Experts of a small language model: 32 SwiGLU neurons an expert, 5977 steps.
Below are experts of layer 10 (counted from 0) of a mixture-of-experts language model. Rows are named router (the router's row for the expert), gate (a neuron's input weights, with its number), up (a neuron's input weights, with its number) and show model dimensions 0-255. Each number is 128 + 24 x the weight over its row's rms, rounded and kept within 0 to 255. Numbers have three digits each.
After each expert's rows: a language model's description of what the expert responds to. This comes from a sample of Wikipedia text that the model never trained on.

# expert 62
router:115153105118086095137131119155128160113137141113115086151170152156136147193192103114120142114150121134118131109118124111096096107136111116083158091115143138094101133142135140099116137119144090140134131088136116157105152122113150140095151111157132136150102168130073132090136142121106122160109158132079135151139105125128149168130137133174112127093164114137122134121110163101097108108151167102108141128098135143164151133152131073104155124099161152151145141142173137157124100156117159127127091113123148123108124086123137126094155115124115126139097111136128170125080108161120139116120122079124141118114148116158139141127139137102134098132137136128125106120093112115106141181088115120080128128148141154106090128065067115169128127097117150149165152149147152150071084150156091
gate1:131132120160144153124133089135130093176130146093090105114134155089100136140171074141148121119166161172118125122114109139121129129148100139082157105144133146125136151115139146118109130106098104104174107155127136140152145155111121198146123136128136122172142135086104112094109159120131151193147127130088106112138136122096108092143120126103099146169084103146099131120111140122151145117154170115091112105110133163135151137147132117116117167080073125145112162118161138138114100173121114118136085119129115105159120123150167138155098147140131145105119136132135126115128165140074065100095093115113118138142145146133148143131145150161151133143158123122136116083121130084141144113101174090114100127109154142127138179075140116151103154068120128118131118146136099106104114174136131
up1:108133157098087088128158104148128110136118108144157153135116154123107142116123154127081105153147150083130149106161133111113057103118132129150104122153125101129112125112123102155155075176127144122160166152129095176122147132124128146114097115117133109114109054160155119140192085123115104092142093131087141141112107132186155122116090130146157150109148097121103161105174136138135143130154127102134156147155137149126099094141124136137153139117128123164082135090083125094134083134146124112157121166141146084158163133159120115125115091120117128125120140125120108131116144140144137097138164171144151122109128089111110120147111099162105122109140127129096114144115129110148131117095132113184144168118146140134089100127099142081091152164141130113166141119140129114147154196139122
Description: Digits in tables

# expert 31
router:116162132126135092155151132151156113122165178121095107084147146183158106159127096085111161167152140135070079126126175135107087113125095139085122092135129144134143120146173158119122104092142132131107069088161116130141166131128109123117126133168149103161083158144131105095146101123130110110105133141098137142155127127121130119150116074126146118095148098141121115123158126063125111091128134091129109132109090113143136124114104096139149126076127105100109155168128137139151117166136146098119105113113157123127093101100120152160145092109121127111154117176105155123088167121126114114169140097133122122127130114132153101107093148104153091141141089135125086139056147116111146165138119146158141130102133144133107158115094141124120142109137138130134141129134159108090097119143100
gate0:149161156172140091091150150170130121066163149170130082097172133163105103137131118108106128160146094114116115157141106075135105078137134122118158122114146097101166118159141132120121092121128125098079135153123139124169182123171112130173158161114155127102116153172130084088113100120115132114081132132123132156117135130118146142135111109182159132133145117127106158107140105118129114085119099140131126113085088120163142127128124124131160171100140116103110124152136156098117130137124167074100110109108136157082124114123121160136112140105167138117146085150131154132128179136121113123132160116153152122137107147116141153121103140092134132127099140143102143121071141111115175169162137139117105154107123157118106167132139098130140128078136168115140112133095141110092120109106152
up0:131112124098142100112130126123116137102147098111124135124090169133139175119172136152129150123139177095099159136144133117109103116146144145150142144143119138106160136132116089125118140132160143138128158112120168183083093145120092145118107092120141104121150122089108130148117110149092096119196098083119112138130128120125166108137099125092139118136121136111113171142109164153104122126109135160191129140113089191144091137119144129098130119160097176138133137143119119107133066092130156165159126143118146168143110134150098112085094171135122107102128168100131160146138168152109114135117160128106162134147096163161108138115149120157107153119126112120126147176164094117161086090120101098108142147182097142127103126132153118132089114116103100127147083140120135096119147162133150
Description: Institution name heads

# expert 50
router:127150114147101068157144119117147145103138177127089119150149170131125106152173096087145095139128159163095142102159135127094100131164089113134156073132126128135110133147153145119133131109148119077155129116136117142132160108138116120124111091140165090128083133104125098147135132123131105162133135161124113154141125120148154108158108095109121097089195116151125110155172129097102124104122160112146137099130148129143160121104118140125194106122124131130119167139118142182135120159142115150133123078131153107132138093163107146118150110133123089114114099136092171144107120131143134148144123085141160077121084112143114111143118141086124104103131113101138069093093131104095162150132126140115146107148110142114110151127073159172134144091122112093152170138131127117094121161131090
gate1:092161166118150115106107150156151109118122095152125118150175129142163117122128176149153108122147127140143138114111141168091118125143119130109140140207162161115126115166086137151156142143129093137143097196125149154143120103137135163145060123124146137114129132087103136111135077154142078139140159128130108117124108086139160109150126120129137105150140120138119118138125174071094143117112105140079125162097075105171141093111152138134155162090112138133123122172140143151134114144130126113105138104102092124142095137093082113145110126112114118136086124118101120152134135109091112137126099095159119153121167161113116140171113123126137109159141102095115094105140120130166119119117145137125142143091095133155125151106124117132163072125091126147156142121136174074087131148144123
up1:167097122123143109137130120103127147112128141144112150104118145123108123116106080094117137130143154112151126172139093115088101134135120127142140147125159102099113134142114103105147128138112117138097129119124164114156126108121102135099161140138134173121145164130105109147153152145124132091113142140087114167129116153091131189102111119149135136181146099127129098128096123124109105136099115138121139133145095110098146055148109127116152152143173115136101133112139143109112113178095117120128114150142114130106103186113146090134119100138130148122117146093113112087121077205108087093124084117138151114108139092121132147099100185113124144134155177103124131182146127123150180122106118138141186165132148193125155104110118147157099123143117130103163163111103094179148123168131133
Description: Measurement units

# expert 63
router:148184126114100106121156133159139111127125148113113129109166125148144087177152106107128115140125142149132123071141144126100075095137146134081112123151129160117124125152180155115111094099150089115133132092146156162151142106136107177116124130141137124166092121124112112107129125083116141111146119153092125150138120127114136116133114110143088109100135076108168108127151130146102101093101170093119116064151086151166131157123106129156163097115143097122137154119139140154139132157146130116160111147148134088152096080112122159091151099089112132125091134136123153118098156133096129133151141098133164113100101138126129125176133107104160106140168098116093088136109123126116150180095112109127131123121104169134087096113099126139138107105140127152166094147109120142089093107134067
gate0:107165111142117112136136138150138111139113140144118119129147099130130101172113154161151145142172113143112132110105112101115159116116124175095123127152120164129148144106135097123146122116133109117128122152100148133149168098132109135096090127108153136162094109103112136116109109127156176119084159129122126168125144148140188091165107125139161110119173102148143123114188133132116131114088141117111086078112142094099152133137126109170134094132162139124091132102150143128139103147134149125163140142142127133067164129117080135114121166128124104135124178134140143101114106165134108135136179139121133134140070122107136105141151115135144127139138110061073089124119105146137178107134162133134166164090110182137140124109127178111127116120153098112166103134079168141137082075142126
up0:122115131076099106112119109151107101133133105105125119142158127160117150083120132135089107159145150099139120100142132113159114125179138109074114108172126168117154134140127107144131188139125141150116157129148145146129104110186101132143128134104116139133082122144133156087146131149094098114105134123173158049123134158195083100110128137130134107167120165125152126160166099159104122110168106094138122160112139146167144126086117146143118079117129140156092107175100126130127149152076120119135130118161114168156160111139086106120133106127128153139133098121143132121134147134113140110135111135138070106109107155092143157154164159156149130142094126118110112129113106145149108162158117065097113152127161170137113121125117166112106107109145159116146139135131146133129100102123103
Description: Football squad tables

# expert 40
router:174131157115088121155157124129134121120162148135103118091150160153157123145145092088127108165114148135101099078109158134125119115161104141063109115132119115108129147130138145122098130104145115159112112091173092108131173119104153167117108104121136098174089146122118092123143120097147114151127095096123157126147111164103125126166116051158123136153149101158153121142161145097111142116162131091137128131115125126156118116107077129123129118092126138126151162126152142163143084186107135129137130090115185149178120094120080115104138119095107122099118146133111169095130142119109100150134148124131113089116137124115145104155121148110147134141157099119136098116094132111079161162121123140131126132117110169140101121100100117123129126083133143150096127150113137124071105171152078
gate1:160173140126106119084082075147127096123175124104087109104147091092082120141103123128134121108129144133139152126101153115108129073142136128111202166105108164117139133136111108130141099106167108107133060168139115138144135091126127132143127092077117145134122117105146138111095147153135164161181189123110126120135109084146138101159109129156133112142106103098141133090083090147103134118122154115143125144145131152135175130137162134159155170135151107073092171119163135157145148170124139139149126143128096097102117111197117125140130110120141148157176130132126140137124171129147104106126107110134113125160155164119136134104130120148154139123153146142115110127120130129118149126088126134135100152099138102114107107075143169128117109144139131127106131152099125166106100152129130
up1:126170101103131105179145101114128141121145151109135117170141147129099147158168132158104140165175143151122091143143111087109097141106100144108133126172134134135163130091110143124141153115155107094100090110140160095097153112138115088161091099089122129133143092100123132134112180122103137105152096096116114123109105122101146125095138103151131152103110135111126160135119149131115119120114133149186141165158149089116141112153133115169142077109109138106133136147095105124139127174122163108151126110114138156125084114151142142166151130121121114106138123153103142122124095139097174119133086126119134152139109094180134095138137053142143130114134150074101139130146078108118102137099139168097140128114133125072100097131090140122146135187107103131173157141150151097124132152141110
Description: Kinship words and names

# expert 58
router:091140131106098085158141094133140127100142153102108109112169136126125100198158069105113122177144104124119111109130141131141102123129137122090139114129133116131112113161139149119125130124163062141105090114154113149121191096129118160131133128158159112145109115127126089125162136100137119150147143122098118138133099149151152168165115124147121130081185085155112133148146127116089108129128152116128134146134103144177113118167089118160158105098166113131107132122123133128160129151123141143127090131163166109136128120133114122114135066147129164109135138127126166119088145128136148120140160114110170074134105098175160134164127091086149124107161100131109100130072134104139161146116121140153144072145127141140106130101103112171110120123118133144151123123126160145095071141149084
gate0:112208160119141096122133115132146130097117140125135092120151088135114124149162142131158165111153128129105151122090108093119104099118106146127139127131115145111158161120195117143137111143130083110083091103100196128108125129116103164142100111159132104153161163139121063107131184103135096140077095145108117137144069123142105132159133106115090112123137121164158129115118155084144176114115160109164116133121113134168118162180093112161129145128124118132152141117121095129158119161093149102134111131111172091166116164127093133150151093104104119133115152115129131103118100152128086157166123141096177134123144168103127132112135139128092100093135120158105107133141133126118132123118141162136129092125124134120099152117108128145119143111130166171145140102136132123112105167133097
up0:163112130157130150181096131157129109157161116138095119154137164139078131094100143137114089118116154086144126139146132174099090134131159125136122118116100129109126109139139114113159142122108125130155146134140118118155124093129153103104159155091083144108121098147113159140102084161105134150145140166122134152120174123179153114102098148127135083132079152116135119092110116157153120148098129127158140138095104115097130115153163108121103138096129132129139142131156146137092155142161068158142138086117098177062086110178114135136113081131132108157138121163083127134111120123101188134139115108161140102110116120147160134118152147177122141162060116140146139126125108101121150143156089131122094113121149119099136119132117154125104119140095138133091105147126172146119170113125154
Description: Table cell separators

# expert 13
router:130150136095126113163147131117150145104149189132097110138144142162134103172141106122130132151163111127083087102112124135070126121094116120088121090138117141121123104142152166109111117072163111142119101104152145121120156114110100162131107124181146104207122130100127136102138147115111090135126109138096132148128114123135166136120098096158129131084178128179149116124135115100099123102122144092106117123127081104139171090144107107119143113073154131119108131108131136166127121175165133099144147127131152113146127108118127149107128102135101124111148121173124159167101131147076155108152119111121153106112134114134139110146100107120137129111140101109108111138098138095119170186110124139132138130153186141098089149133102128151142129124118097140151127149138122142055101128150066
gate0:168118136172127152175165148105149141175171174118124112119156113151112186184133144128155146112099064126128106149093137144101116120121103097090139127122121167127154153108130121156130081101103123091146105141143155122114092142124111162129110113138116096159122171140087120089102121114074115118132142141144123108137133117104100109137122078127144146105104117127153120116176124113120135115107171116151139125083117142113124138114122081162126120125130172140143157121134156161117124108128123135133132151117114128157088090117094155098129158134117111080111125142104177142130140146092115146152092180109116111135161143159119063140131124125162114163141118122152127086096152117125111153128102133119092169093103148123148135114110110115125158077187116124100131185126142117126143101135132
up0:153127155141142067163168122103116146081150130109152123164153129131113133118107124144133175114163108152106149157094112113130133142094134130118145119122127100138142131141143121112110107146106114127135160142126112107175113129160101141111132108152128128117159137093145155164116098118125097125114106089109122117128143136160123138160110149052087096085131153154154131166066084139107165136157176105122119122127083110121165105111165160151131113117141130139121095120111086123124103142143122165138155095130106108104148100137120175138139129191151131121139127166152101150137172126118120127115102089166091143114102087105119116106134133127160105148110123095087129097132096102144138151073128154118119149147151146089120193161125136145152128166100123161172135142124130166132120152171124
Description: Surname endings in tables

# expert 0
router:113131147093088100132108106150149105098104144132094114109146158140160114149162117125138149186160152149108104094147179115119088137159087142087158082161092157116112128136153172089093109102152111127162120103175132107137152134133148123135095117136140125193093124112086107107134138110142151125128115099118132151146082119153127122145123095153137124132160114152105132137121149138130141084127178110144135147138122124176129146116078140116155117083161096156132152161122096140141105186141164148141157103107138099136123078131128123105142100142075132108144121162092140116096149152133131135188134082130094081117124108141146095117131120107123120117117093088123071139107124118108127149095149116126128113145143143130079135135110125148146106122139116075145107133122129153118104126142089
gate0:115122116135155117142095148159149131104109190079160101131151122130096111145138133164099150157143124099120127118096186140134115144097084143119116103138104123137106109149166101167127144131174123153164134146147158144165147113138126119121086128132129146117162122156119117107160132138159151170145112156087162137123100131144113141102088125128124078104126150120148138211138090164117122110151165151090087130092126150126140104096092094138153140106176113148114139101141130122144176145139118132151115133142165094120124114090140142117124105149104067114109099118122108127135092136105159096165089122143127127127129097089129115109073125162155108110109128120113144121117128113096142148124135091127117158142148125131134150121090152098177118125123096131133081154137086085124094162156162
up0:139070131159125131110151138103165118106122108128150119094158094171135061095173133143088136155114143142137139133125117106172127155102096153097121124069163141141134128096126114156099120141144144137135126167132141126111106121141135161084144107136133103144107147080104142139138171114160147145123135091128130143126135183116122148172148118108105129161140151119176140141111121104121147155120145166143116104091153117089104110137105126111129142153122168149142130135137081127096090125131115117090101135135090132089160193136143100110091155086092164133123118108125106100168106085156179100113099114165090119088120127107093129131104144107119134110122114130113128158135140140140114113148147145082098169132089138123147131146138132098117185167115115131148121113188123141147126117154136
Description: Foreign-language word endings